From a checkpoint of a small mixture-of-experts model trained on Wikipedia: a variant of Adam for the experts.
Below are experts of layer 6 (counted from 0) of a mixture-of-experts language model. Rows are named router (the router's row for the expert), down (a neuron's output weights, with its number) and show model dimensions 0-127. Each number is 500 + 25 x the weight over its row's rms, rounded and kept within 0 to 999. Numbers have three digits each.
After each expert's rows: "comes before" lists some tokens at least twice as common just after its tokens as in all text. This comes from a sample of Wikipedia text that the model never trained on. Tokens count by the router's weight.

# expert 0
router:508549497493508490500495496546453496502470491531481492485527483490484531507512512532496472539512526480505471445464553535535479528534496541502459520511483476502508489509529504505501537513482490476507539504490462469439469490482511517440511505493505530502489497529509531508500511513507527518490537472459488476520514483470469534505467411503542560510506535511513475488489496493472472530486
down0:522472514473529471532515506489537538496504469507485495515490515459478489471514505543464517507525539517483550469519503524500520474475486471469520514488493504490501513514478504546486479537470454450507444498466522519485482437508458511476524475488493523457491433502549490482483472511470513498478507489488493458480550500477472474483486495476535519500496464499493536500526549523511500489488
down1:518517480512518497517515474493511477503587502473496500477513509490525529490502478488475470495516473452516517510548485519485554503517462498514509480500534488505528515495590509476540486455531485486474538493538487529487460477534544496485519446501476487529507538507466505529494500504536481548488500506523527513474496483545498471489499494531480507491462482528501518477489514483484529495482
down2:532506519495487484550493461508495461525474508541478471486514511534503529494519476487501549491497517518469488507498490513538500508464457440499504493507497534485490477505433499512473535521478508469480482525511500509520482545565526441470507489505481546463539473503488494542507485558509546475495455520474514482489485472511505513504552526505508488506499509511498516503520515508547503460502
down3:521475472517507567512490503496488454514536507486510539502516495495455497517508459543465527498465485475508531487484504496480489473498501500528499509482532464525499520525549483492482506475560491533529507492498552521538499502489500517499531507441466528480536494525454528509502529478524527492497498532499523518472468497490474514464493517505522461485514535476534531523486558497523492511508
down4:428515515506487462530508487512500515436505529508500481470501472485469494500489503529530488492526492501485472485489465482542478510523527514519495501478442502505499501486523486511520482465518456507545535500472467476505523496479543503526489537483550483525487524509522512501512493492501507468499481479480497522509505502511462471544527478535549504526484548480493484491483461497455517511503
down5:509472535550542550491504518469493500459493482508477501522501473483518496472491455526524479522433516509530511545543523524499533486490504511495467501464542585487465488480520524521505490508512515496514506492517464525475486529527471518477489513522482516539489518579536513476495537493494538478534487476496492463552498505514504480527525471485505495452530503517498482530491516506493503482484
down6:444494535521500463465499499471529501479503537458528490490503494467494518492430489497498499487465540540487498501551516493478468509539468457521474456505478519509540534548522512478508501522520497464482532500503502481465494448545465476498475494499475467482521573482506469500442495498504476487517511482428513489517496452519546516500461477499520504490510486501514483515496494488499483528489
down7:472487481514459497517510503444491474473526468532505498461485476485501467505486521527489501484484519528513514505490515536498514523503497515506465489487444467491489513516498483509494483489531520468504536482479525463527506527553511506493526520550476512482521482493512501494528493491491523509490517482511451511522524506447507522500464524454477529493476494510480487457535543460496480517470
down8:472470494508471522514513479507492503503494492533526521502485494498474498494484463512468521515480552491481464507490468472496531488494513480485535507503474520538527481487500498549456490494520488505413496444499509509469537522547488535531493523494509460503481488524526519488480510510501500498524472483499509466488499537493532495464536487512542504468497507481420529494504488463504534482484
down9:520484507510492502499512509488470542512508535473500502492498545523506499502496525504505519522546508490491495483466496526481522437493509467467502540482467514478526515514455497545526500487474498507496501494507421491539545474492490517504494502496508503488518521522439517464520505420483522507493513498473536503568498491495469501562513498507502496529519493541470539507501505517532548520518
down10:533515485517542488475471535525522502465512503529524463528492518483488494550474507489466486503488497475512506466480495508481487436507434520552507523463497523486495447477498460484504529466508497491521507509517531483497512469542472496440521526524517472497460525495469494453462501496475498537489527518479458525517492474494502470497514460468516537480495532540496494505549479468502505527472
down11:529495496522506550509503479471518516439481499500477505530454486534527488489502522522506481486533555496468480475514487500505502457506521502528527476505514521538491516526517484517550481518559482529489530526519472552472485491496473518465517498481545501507505528494510506504531478532475524469511495506482480527504491519465517468526494482553502497466506488505478519486503527488495480557517
down12:486529531482532482515478536495500519491522509500482452502510498474538469498514479488487525542478500520472534483439523518528528479497503478523492493509471502482495486493507463528491529507500504481470575516491485492554509497507473477490510505501495529512483543500562519494526480463541515504506486525504519518482561505508502516511499469501503496507491540490489458512526563530477516502466
down13:556479527506499468481485512495492508515503505556503491532508538489512511484474499472504477548561560510511516500499475530493506461486559481478514529523462499506524518525474523539498518494511481501526542410518547507471500531519549489500535449505502457513468509493490497512499471471463501486526531466491475487489472489534486522501504515519531485580502499514493507508502484504505491482522
down14:532545518512508473493498476533534478472495527530484506491453525473532491507442516542503508516504469508495456506523465528460531531496459431504516517520504522506483532511490534527454526519486497502543502521493532471541475520548494462495497541517429476453544498510465498509511510513498498490449484528507508526528494510544487518518504509482523528495460484520493494512518499510506516508494
down15:487480479500513484507498547481511516444500486480501500502495534463532484457448491518541495507502477524541485464510502515498503501511539497514496521469499457525519521482537497506490471509513489541502545516492463470552472479492542553485500488488518473509541525498471519508541529517514495529468497492497483507495509499489515537510550551478497476489517488458517483520474517491488517487516
comes before: " ", " a", " re", " been", " first", " an"

# expert 16
router:507498480481516503527502443466463472486464480551477457469503475506487484498471493527452509487473527485544502488492493514465481518493499532509478483516479498525523484495530558500514525490470481514534492476502532504486481528462490494482517497482501511539487498537506513520540511497503517448491509502555458523519516491481514521484520436482510486521531496480513457495488513489494465510481
down0:511468523536503455486551468505538485531474486470508529483527523525515463486504475535515521510517502509493461498537480511502524517517543455472482478511506523512516500511500494527521508489456523521469424492464489500481502497478445520500506510542539476472485510500553486462491572500476507525472513475483496537486527467490529501492497431500518498489502522454494497519507526472542548506511
down1:474518490504528495563520483517476508475491488533494529491512532448508550510480512525488535509473516506533469540497505500486495519490520508514503467503508489527499511482505484485487510482483464497542501495486477500493498513486527527507520528501481447512488598470516489504498535489492495468463481502516514507509465495494527516504530522471546480575502484505522511485498518513469471513500
down2:480469511505500522525494468479494486441478500487526524510495505539504506462499502527471537520441532532515521516496464511570526463457519502509550510514518533500499469491517470481487502489496509483491454501530549476512491517493493503500547534475493509515499530498521483533555509499503493483514476483521497528544511513485503492520508524536492452497512492491478502529455534521486496490497
down3:484521506551461546478509481540512526481514520496527537547505526512478497523502530492535505505581526469517496503532545464522507471501487486483527464486475482484479463520487497523544492501513520469494569493457485502551514471488488500461465486508487514465522503517579475490539588506460511478508491494502460471505503525448519487523494485479513516518456537499484480516522491487524481523501
down4:487497498489567514512468465476490495526522501486425500527474484481499534507492519510500489516503512491508516479500513453521499512477482532519473498479541471535482484463510527481475503502494496441492484493509495486488529483519490520460493480522497531519524514488527475553472460458516455481514467456540487495488546498526522440482501510463470474471473508535470511486539511499484512475531
down5:479484536508520532491496469494498514501492491508515487497458480492500503514522513513500556514483520534493512481505515514536479516440473510515496490486486520479484472507493478540498486491482534508489525508540501512510517483480484463498499475493542480514521516533519487513471547493475477539511466536480495483491461511551485514538540520532498480505484534497479531486514538523514489459522
down6:478509457474518462530468521479477518495468515540544505537488467474496509485475523493483524505525462503502492480504504504510484485474526508540442493504508510524530502494462491493456532508523477529509503473547492518524471533545503515485511510517492473526465464490505487513487476484511523480523481574474509506529557523495514536519561497508404459522463517525493497528511515508514478521490
down7:526514488508536532499507487514526482524494508509449470520479538504544509500515482493525475491537521492474504469495533453527527493499487482485517534460496518439500481456524480499513516472520493506517504464479502518467514458481468519501476544519481514478499500522459515515450460514510494544515479513507477509513468501525517487497474490501472506467481494488478531508517485516464523516465
down8:522514478491486503480488482488468524519486468535513503541553505472503487487509483516537474547490479502516488520510530470516515532516492497483491541506471540502464545507493506488482464540475495504503534516466482496472519482497513477516480519498492537535514539500500522470519495503537485507493469462480492485552530493481517488498483509495492482490488533511470503490493497524492489510524
down9:541527492525487507487502435501533508493520481509490501493503512509526514511513501508509497518540526525492464528488523551512491501509515510493504477529459478482499514503511495522546484533476523499536474509499459519504505509491531462529500486483510475522508547463446549513530524504487471492545503520478481474518474506516459501534459504503522494527539473494515475466538454474487526472498
down10:522538447489542509482496496528528533525491467549489497534530492497521474512496466501483447518457479501482498482498486503526535499508509521455535507505509534458513528485510511483511485494529493522549503476489501530488488472507521491485515506472512503486533493494476443488478547484492514517495506491490473490484506457530503482499503463508510480464521476483461500512458493518486509508492
down11:486515496516457529489483502520491464483532501493505482470467493467500537490469503559487521488509549511450509545518504429518506484480519510518529491530491498461525480523499490492501496501488494504497490528500513511529507528482504511486533490472528535485498476502525454499493490480484528567502507479490506498461509509503491496538498510519475522516516549537515472525539479482504492495443
down12:515493537477505517485504503498497490456509478518470502505481525513494501490487491510484490524507498504503481466526508504426497489520486473556498568511512570511497476515515445489535488520537473495498517507513458505500466457490515451472504492452452508484507547463529478509492500506526527492486507534500473488505492504468515459489490491534460509459560535501478522474514552506477526524490
down13:509493477509511507478491493489504456497539483491489526503530509552492487503541506459513483489505476488525520494514512522502481497471489498471483481487549459509529523474535506473496536531528494529455456459504498482448499491542520519472498509499551499526491544506421503517503469508481483496512503502509473549506468470521476525475501511516547477505486492495492522485472494490506511445523
down14:488505487481519524465521490489490501484435517501466477520501506502481490489556500455453461493492484485509536501472463468538513510540567521469478487532478485504495473487501503499503497507504489517539481503520486534512517504534473499493481511512466500491543505464458482500503494501494526497530570496486508514479468494538492465524508499453520490501540491504491509552537534494469509510501
down15:498495507517562494490509528466514492502448524480468504482478494486477479508504497509515474493512498481512543452529453480484536506520466525477478463513493469500510526460500488478539483533521508559509525555497457502515484521466434506495512464511507507505518461487436492483458502495475560460499464468500529501459489533527494448512551526477526534519517477505520520515464526520492497531514
comes before: " the", " a", " his", " an", " its", " their"

# expert 31
router:510487510496519493535472473509440497475502509533469465513543472502461551532477465537493504501540496491509511486475538498460517531465505537486469513476482550533491511456516556523550534498493520473504525496467480538516488510506508504494502495505501542507481448501492549524505496478502494457497503464521470470504517488526484504474486455465514520522531533466504510498524470504530518489471
down0:460471463506497515519487455513489482494504534486452479497485466505544491493528523521515503511501539553457521508460501464512495480499478469521509469548457495498506524525513505540506506487533533501539516504457497459519500494469461514482450502490481498485498477487533504526475560564513487497503511512501466490507485509531527487440500448538550455486514535498502524491514493493486560523484
down1:500508502501523488520495521499517509510507502473485508510524544528488485475503507485494534512538506505500512468479463501566532503510495489497510508486513476456532491467490514499517487503532512503509532501496446531526498516496480501515463443511502470542478528499467519455482508560524507486517453543522512528511475469475535489509503560510497509495519509489579511499467498503489525500497
down2:528464520486523483496493512499499473494527529500494521520427458508459519513470478469533501485525500559502503531513473469516460494506438501571522511483488498497547539484512481474529494564521524480489503480473493485532496529538522509456505489505486522514470525526450495516542441538542462486480513520477517520513507530533494542513483490494469484498513522459502497503546529480488498473478
down3:487475536529487515463494443509441541498510501471567472491492496462497511499501498533523506491451503508527494527483523479491476517518539537477437497499505507523495498478489498492523520449475428496468502501543503508483489471484507499489525492503518516519490502442497496503513500512542481497520489532468483473482491461515529516532498515457514497493440516528473514511514520508509488500510
down4:460492559526522501522470470489518508530500498472480464505500507493526477520529561480498503541487460504493510584447492513451510514482484529490506475495492499496499454537504477483494460493484480501527489489537526506488483495488544472497507484507492513518484539495474514501527445479490445509468492510483518522489490506498531534490533491500484494494536493504461540513484533498492484511493
down5:476478503474456508479490488470475489505490511509536479454505536511502515504521565487477492503475500499516500519553490515499481535507516475526497481508507494495524497482489465531468565492549540512458495522506459492478497451523489517545492480500508551483514518435502497508535462476502483516456512465476483503538487516468491462576495479463481482483498504499524547492525461512496448500519
down6:528474498490491495479492509490503519482539478527511436493505487460518519538530502494530491525520505486511476505523487487547497469512501530516540487526524484512500435517504521516486483508523493484449477518501501484489515494488495469495497465483483482499519486485456479464452502534520484463461507490487500518477483523509498517466491500506506473509516532488459504517551514453482542486506
down7:484464515512501478515492479490495487500487501514497501531518462532507543522517493464509519478528496490535502460543499480507519536493550517502469514488551489449487525481455508517503483542495473502482516513516569543501515466517506478460517463464503544479510483471520470484434535489481542548471521481527555549500509462518465479505504503526481530503491501517501505487522507453520507518486
down8:535502518518498487506513483525453492477558465497527534507489501526511492494511520501459478516478479486480500501474491462522503538528498485517499486481467519506471484507459524513447532489463504527531487531518505471524538488494518487518500505459509542519495517522521538496480492538511511574556469495500501516487509527519538515507463520496488521508548550524505529484518490509501507507535
down9:509477507513478514524490465511483492498504491471524518481528523518504492539476563533494428508518491469563503530495485514461470469489500516505513473492478495556506514508521535465520490512503459534501469491490517508531501464490473452521513505527497477489464507522515453525478496471490493501533547492468473455515532477493508493511494522502458513487496493497476508524461542451478499482490
down10:505490526524490511503473468480435477507519524468491516539490506492497467529465458493519513486491477467535493524477474474470544518552469550546503499478522466495532499485463489494496518472543462466528454581517517475508539524545491460486483509496556491502487507477513505469503490432500457489474515492505519526507489524505459455548498501503514514506509478462528488491523495490457513519502
down11:520435493548460465515518513519484518498539520518442500466489480515547498519474532497515486522487471505569524512510466506542492535546471498486501507499471505471490510523455477506511524528497509507495493515515488505464517508523499506530526478501513460550469476504516487505495541536484490520479507468499484544481480490502531490481501475522534503524461513518547483486450535484461473473478
down12:509515518510478461490505532505517543457512506522483493495533535473467544491505493506486510477513487519499509461469519511537505524489547481519522492536508523466514492459486483525529468490518484531482541525459480480473504471532481526496471523492515505517512513493476556451480519493486493475491495491523438481484531499463521548533459527485490545534493486495515523500480555483468481499487
down13:497501495483487472499486552509488481508481531447514480512547512432478490488472500513514538456474513477507511510510459445531532502463513540519520451525511541503511511491501521518490529545524521481478501497475420536514524481505484491484467511554525539511506480502503513514512501474488533483500436508509502491519488517505487504508466472491488480484488511488497535522521494491527465485499
down14:505483503505455511464494509515508512492467484457545513491465482492547513514486517523523517510520493506479528484517540516541516511479467517527528501489497448495483494477487503533517472511500484490543461440534498458509457481535491519524506488534450494503471492516522501480466465473506473537475534513465514480482498423484519512556507540516476516496524537512517489525494500536484545456502
down15:510484468511533503505528495517541473487521525458472541489475489532506460475492514522492554494478504515476475514506467519483531486501504473517535528495444535493502476517529524475520534523519525469537525509533523485510501478510508464494496523508513484510530534467455456493497467503515494482499498484520547504518487469500486525494523454485489476492504504502490492483465531514455476530470
comes before: ",", " |", "'", " (", " and", "ia"

# expert 23
router:526505541457447460475522482526456472485544433495479496483519503507438506534478508493533493524558508499513515445486537510491490495492502510490504510471527504505490486478528541492501498493474500501470513507475544483457476486492520545501508505481500551518473448523452513556511524496491510473467544510489504509506529518511475553478489493532500474462502512528558463516550512554494504502484
down0:470495507513503476522534529512495537519531538518414480491500488440462546496500492533492538509507467522476497479476488490464514516486499532501480543470485503476499480478515510491453479511468500510460501532507550497476532511506469493506486489439537537467508447526510468462529517492479488522507542506445523500496492480521553471512490534482550491465447502489553521501508539502508496506506
down1:483535484473487461501493504482549485422505511513500473501491480473513482503498528530481495484539490492490501459430524518494489487491528516542546526473448505508520507504509485469483493491495509472493482518520470511519513481545449534503504505482502523508496501472472470489511505510475498513459540522517539503539488487569504481467513500543491477516510498499471528460510487487515484535453
down2:488504468511509535496474459502503463514474488475530518512483483490545518484507473495535507490515541529505511532492540531498461473498505431521498459518511510494513517516488515516493497499527504524459506467524466512531568489494559536534516489511469531498487552513499520508480504523542508492526501458535499514572506465510469497535509506502533503516533500525515482480492502464518514483495
down3:508530479482554523537508480506497513508489508556495490491462499486510473510477528496507502485446510508524473481476503498491498491579507447487515479522474475552503517488482512478522516486508480473567506540462471503533493530479514478497508490547495507509516540478528509508495504501517506521434511564497531493462483503496489468487494496547494508517519468467477504526466489482511498519528
down4:486529538547498512487479484502539487533507461478501501496538491515475512473455468478526540518487489525464492527452533544530511467467527522475516462493499487541515531479508472527500508532508549469522510492522514459502475514499552507501552492521509513527485545418485486553505471472512480539495500500509455501483472540519478517498503482474503500478434476491484494505485524517479510498526
down5:519482485510493481484445493501483523468501452504482467510509462482516539514556478479484508489534492499507515448510505490504483550473537486523520502501418480493524498504501507509471460502449483465504456538506469524514487498450496517515504535460524552498477453530516487498501510513487469532471464498513522494525491497513475472513496510487496512494502504450542513479532493514488531463497
down6:507547496502473508530438514527527496506525488507490510549542528525476505521471481478539524497533551533518459524477507530501554485479466453457479520539491547495506500532480505475537507465522501540504503473502505516563506507533494510530530501506470501520491494460495531491497477495501497506479489474485498502496505511482513494498534477473505491510504471502488499501525530528456533440526
down7:470526512508472488493502454542563552512534521497546520468535471483506496472492480440489489505545499514481518497506489502455472529527507488481564476494483526435540493502539503487496491508503525519478511502480470499504550484509490497485504497474487507511502501474496489502513490502541495491514521490500512514457546465487490473521519531472517470452510512501517533505567479501483511511476
down8:490508531513487464505523529505497521469490487492515493496521514484480482490490520475502461488492511481505516477488469505479504491518498483491539484557505514445533491481522491476536516481522507483522475520513485443493528484543475480482507526530495477487498508494533483461510505516515507510515509516476494472520522499470463498531557548470495471486504508521471496541500465539486450516520
down9:531492472512498492542492487469533512507522500541453517495520487491525490490540507477532528513537503534477532477517501438493514492498469487481510492489518495506520504497475526521451500533470433517523492506519524525498493483484499517545511563453523502525491485545505457493543524506543510541452481469527506492493516521510527449536477501497497496510457467510500498472482482496479485440491
down10:546484514518511521522501480462520506477476500472522515510498487467501523495538454458543513507474465544440482498488501537506518510458517474504575491531518501468532489443476498522473472517498522488501484481465501451520474491479539512490525475506497507534535492490468455517516505498514500497477497471467443490528485490534493478483500486495518463480477516467474517508509502496512538471474
down11:462527532497474527527453509542494481496492488449515511485473480487507519506516489461494542508477493512522455512512475507526533512476487460529492499484477483489509489492520479495498527518478502542512529505535541548506489545479513490461528480470485512518521456506550486517489516546486523487475519500514520471472487494500467504566546554496511462484499517501542518502534547465528527527501
down12:517537504533510500484464508486539503490512534511487470509462493501520526530515543455498515530468504515482497495526482490481472521476471459491512492486489509546476539473468528530444495539476502483498507445469470539530518492443518528488492469493536477516562496499485473518535490505526469495507516518500546482486480502518488480477497498506534509509484489530535501471488545487508531521537
down13:487480483494488480462451489519477518513501493496488499511506461501522537470556470510523536466540502496520501490510510465500456515464482489534506490481477484474507486534510497508471505491463502496470465527503475524509481457473455503486520524471538525501523460539533486459502473506470470530464488501550505426492513488454494497490496504485484513517490501466546467462550508521486490502489
down14:469476537499502521484488534491484494496483504448448479511455519468471490497510471513494537524484474462495450500521504508505469567466529480497522468463480490507493520513489457523510491512522455527496468515508522517528483481490475490494482462514481515483539518490528510529514545502502508509450494498480496475484526494464536504471506575533527475486523488483511500509513488486471503495475
down15:463474496497494515479480536475494489522482529501512518508501525539528529515477487514501518500491503487495496515542526527482498513521538496474518528500507474521526526542483483475514531500535506511520482512498472471515543512482513510520487470506467491529465485517494466510515501501513494509458510528484494521487511518447539516497544519472464483478482510518485508475446474508498533562478
comes before: "-", "\n", "|", "==", "The", "In"

# expert 8
router:495510483507537485509451477509453528499488529507499530449491450529482470519504469528534462531510493465480500509533487480498450521504521524518535556469459506505475505508517512483509556487496500475500475520476500534495496486490469501430533510503508504487463506498494517489514498551484477454462482499530524510508516510483476518497493492505521502523507509486566467527465521535458486445473
down0:504486506514507488514479479522501482502533437498513510547480527502506466515506519529449509464509515518518471517497459468496475520514437472502490505486495497526533454502477453481510463526475460510487526494536496500516513523493521538480478482515488521457526466447506522505468512482499445499496473479516577523492460502498519511482509461508452491477501505517522563477514483518477530496527
down1:452449502448473454531490500468482505463497503478476456513515474523502508505492510522509518495521533476491498445535450491553488474510498505463499485521464511522483492490458555498476508510511502488512538513543513454507541475565490510486513503511512533463475500489513502537472521515515467483486502494532468513489554515466487501525536511525460546484460497471528479500458497513501467502540
down2:504546469464458508568484504522492516517528486479511512512503513497496472476469550507542488487485476469465541493466515475519515462528496499511459467486517534475511499490497506463526503514531502530508434515498512560526525460534464499501525465481505518512501490522515497480537477501489490493492523502521528508514473507495500485509512510486495510480479491546498487509489518499517481469512
down3:498500454536463553508498476508533516502518532464512501507479444512470536485494517521486520474511498492486498525483516508517504452496493526523418461467478502463481502504501524516481457487509493513482524511490509521488480484542509512488532557472506530538489483457567508467526475482521463480477490442520485497475530505475493478535485493479520504499553558525505516515480489468477509522466
down4:481498462504516516475506533490472470524492521558507487498483502505471502507528536515503543539508464511511490488542496490489523492512480509496504538470505481483485492491484502524533460459491510524509532462485497511500481467510497467433540551491459536501473465525502466459523506488507484491489497508503455502542485524481509504445498498480519543510467535508507474477473505459455562517539
down5:478517494510501486493450499522478488481543481474486485522513471451507484490482489500486533434490524521554519517479473515447477520527494482545506484506470487455476519533501470517516463476497491518483459485534518466530506491487503511498523503503495487488505524512496514489536508466511499479521486491521504498450499527499535479505516491477470522509464489478489478541463466504475477490463
down6:519490481515480492513490508533536537471528547509501511485505488510516496542458466512488478504507474453477510485505440514476474471549544493486500465494514503536551493505514509535534482517525493463515515529435469532484511491471502507512465504499509469490559478518444462483549453527537505493467458497493444522469489494540501504505534497450481485470453478518502495524512479538519503523540
down7:485487477426494479484465470494485507515490554525446522494529513454500530456536500521523535493492517492489497481510472527481526475489529519437522481490491481525541506457489484503552530528480492527504503542444506497502515442521491460484516512499486519522475528503456510519559495517483520483484522456479513539526544562513505482512499519522501494494517499536520458484533505521496554535502
down8:509503501531455459479532483489525496463517496485518539466432523512512459489475506536498512474492498492514510507465515516503490529476517499473515477516504488488506528552504535495519495537505530500446483461508489470527531513486507515545503449513502485492487523463563499500490526495478479510490509521510509497501507473531481495535432460523529487442448502471462480540504535528500457485507
down9:477494504537469548464501479515491492552506516505476534525478503525474573489517536531509488502534523517530515467490518508502526489534503510505528484540485500493502504482550458505512501503514474485511509484531479492501486454472502553512531505538494480521509500454467502503525507522499514494464523491484459482496512487488527528471497469530496513497565492520484494502494531500500461513432
down10:484536491505498526495540498481524492533502488482487480471487523502514518493531553465497484503470499499462467508503524516527452464445478533480524521543514518545540485521498496494489443492492465516493478464453513434515488480483531493529483506487445484491529500473508540528554590521443519477501498528507514504495442497520541525466478507549480493442493485475494482496507544475533488497468
down11:520521457509507511487480526518507462546471504494491486500519440546509498476511495512478519535439464540511507495517469479500497523497455513476514513527468508513465539527491518512501491523459511467542485525485444511499475440500513488470459525514508508459474470519471454496503493506521518478525501511480502554515458493491498505506486523457492508521450522495527523452482480549469516492478
down12:467491486548485502479457483547514489524531488490503496495490486511523527546487482486462538466459491518536503516492519519507505490509495544524538530492519517473531504505460507492500533504492488541470517518482491466504500466535551484505449529501514493513486467455479484479456489502499468491511454497517486538476491486475504534457518442499492538500442505511495504478449471494497466508487
down13:509478542514430517495498489430507534494515527481486500522537485511573515504481491510520486498486485458534464495539510498512480557521491486479447502512507524480499480461535482501489520527500489527530507516506502510474525469504494504503491554502512484493473514513462502470500537477474517513512531499466474495525485438497523477476505520491488510538533509502510465494534478465510500561467
down14:516488549470550517488479490462500511469466493524471496500492529509482499488494464497528514467515525484488484478491502496504501483509510486525512455477527544477507509507449518493532500491519497473543519527514536515477462468503436497521481539480488495541527513488521486511505463489500535489519501518491507463527540491494512524490518519537521503509450485483538470499500515463551503501508
down15:512487477539500493477485539497498552478495462494467504498466483511488494493505434488493468485457508487492473515457512526552456465500482516497491507501540488499485498504543517498509457467530499504465457487497497485494482565525478435486467471522519510506516502493520550508559466486488572492489475515480533510513495541468498498548489512513536479491475475470517490530500511488492450445520
comes before: " |", " 19", " \"", " 1", " 6", " 2"

# expert 12
router:496502519530463498454493531487451528500512493490509460477472498496480545517477447507497527509490529464474472464493477519499483509518451515476524491456454496529496512499473516455534509446508463504487448445527457500523476468472511500476530516518541532466479525517496493516513496471520533478495519496524449470554504542517436479489482516539469523473509475526507496482499509513516507531492
down0:495539485485465476509483509525509512486470543520481510482503432503500552463496496532524484508504508426502520499491495499490499517488529479513499540507515529521451487467513520514490458509512509492539536501475493530488458493520521493470462514495499469515559513493465481452477500503523504509496457498516563499517524481555497482538509489470510499454508514478496473531502529499466489514518
down1:493465545513528532495485514522499496464505475551452517552556542552526515462495500463493479502472504500519519518503505511458544500542465515483481479476540467498501463465496466494473494491532483515450549518524499499513524504482486481528495470548497528525504513499519511462491490521489482469509518500526525443475499515499492525490474514534502516501457517539478475512519490477534503493500
down2:514494517491499517485490517494493520526515473539441506481511480478519516532502500536520515527526484480426490542530512511477521470481478470519486473507485472512487484499495523503507484520486464531432483509531468499470525538500472517537523496499510494515493515465529477504536517554500472539450542538500493529521500517491510511510504497521436491483573541471504502465563505465455519470492
down3:515511492518514494506489476499542485521530493508506453529453452496502490505539474498483504520481553474502549503463523471484522551510478504517554477481485507510474508511462525514506515526516529545513498539524481518499498498499478491520469491499473506453517479488506506505483500518483521534466543469515510513484487514545503476503488486450510468515524511488503506470490489478473542517484
down4:557524495519527447513529485476477487458486539479526515487495537482492489528462497466514507492496447501495520562487523485556487512479523492541489483468509501506517521482466499468544492490503569525506511469474488474572500455461449560517499510501506487550512492526497503442476524535515519498466469498490444517482511465470507526526493480506478519499488514531488515499526507479470499540517
down5:515544495495475549466465466529459475502484519533514499514521486523459493456533508457520545498512454508498509489502493474551486495508481508494499537485507518515494483485506479492502437485499470459493496475508509504499524503547477467483523489511458513517513485494510481462503466514529511500506530537453538497509492477479495499515515464490536503491530493510464509451518521476475530476467
down6:495508539534461532541525527499529502511504494511540474524518480529477483531487544474519497532525486505497479500497534474495522483483532501473574538519518524506487465498520556492443503447514551491500500517524500518528488481519486479467503539525457497480506502482489462501482521449481490475494482518538531514512524521485509465537504512530444504499516478493505467476452475530522558515497
down7:506452533540538447490472485507486513490528449454462462523506505496442493563518509524485525487461461505475507471540467516492491466546524505480495470499517515471509521487525499474528478497506468510514457535506510521481491497494530525523528533459495496472500496509527525447525481476476497487517529484486480514461526492503468489479509497511506456489472489457456508468490524495490505488472
down8:509522475504492514507481500487457445468493533503501523476552539498488523503508483507487512509464509534492489464529468490476489510549505516501504524512530511506509513476504509459448479528527486506483506493481532478517514476532511496499460514505462506478535484480479583521502474504527501500502495447507541505500468483509512494509492533470524473482540519502450510514491531526545478474540
down9:516477498500548487482527473514495497516507519510528471499474520489495496490568479524495525484536494506496523480431447476541519530503488440483509507488486479472513493521439473509511480506502489511467532509479515521495552480499518505523522501490473524467486503482538516506508526519514497536473548513491466480502522491500538503534473508543553520525511521490504538476482499509478543505463
down10:540522510529508459492474500533510495510476515485467547489475483509510507529453508470513511523496517498517479474513515495487522550566519484486533465486516497501529481535515541511521507539448454513482494507475530502506490478491458466520534488506537500536490475530498478506500515486528494514503502534471491514426494518476502503511508489457521489492470513478509507530515491538519488497507
down11:551479423511489520531493490486462505498536505508479494480478489560471482495526496544490489515497487523523527469504477470482527508539534493504504457520498519483510552521516502494455496508534489501477455527517477522497507507469547521502536504464460494428518486483482506516515501477492536494492498493474520469509483506536488490536508524505501503535502504492468530499492467473505475460523
down12:457519467492487478501457451544477477508539494519522507489446555482491512527503535479491502496468539515522464491449519478469498500486503463493512497540533499500510537500466473476507456525494501509515484474499527537497527472495496521484486540493501509513527530488517540493448534504485493498502510508456547517492499496446496514458498523520515512512514503528488519494542485542508538458500
down13:458500542508506459489560464501488505497501535527493504487490503464485496535510522460496496532495514547496486519540482523466505494495516473481549498482484456485503530498466524474514484533482492506485528496540499466485537495524463516503487527510458545493533454525461454531501467473491500489457487489531450529514469504506546517554473496486467537528456489470537521529466493500469500534493
down14:537482481502502520532510534447461500507508451514481506486495517499526484494563510476478501521523480503511485483479475523495535471502499490476483523564490527455502493474502460546549461516540496511453537489482506502472475565510529534476494504518512463503472522529472525514551480470494489485518507488460497499501485494495495499511484503561492506490530483497504481501449497530500518487504
down15:522475511527519483467485520492488511503492516483503494525526503490510529517502537522501538518451476508512500501518483507522478509510521485493492494507486526478499486497508513494461510486480520514482499493558527513494489511496450481546501552518503455471471525502523544518465499428486447487510482487482522481501480492475485485508533570521503487525492444516521489481554511507479480470528
comes before: "s", " of", "ce", "st", "y", "c"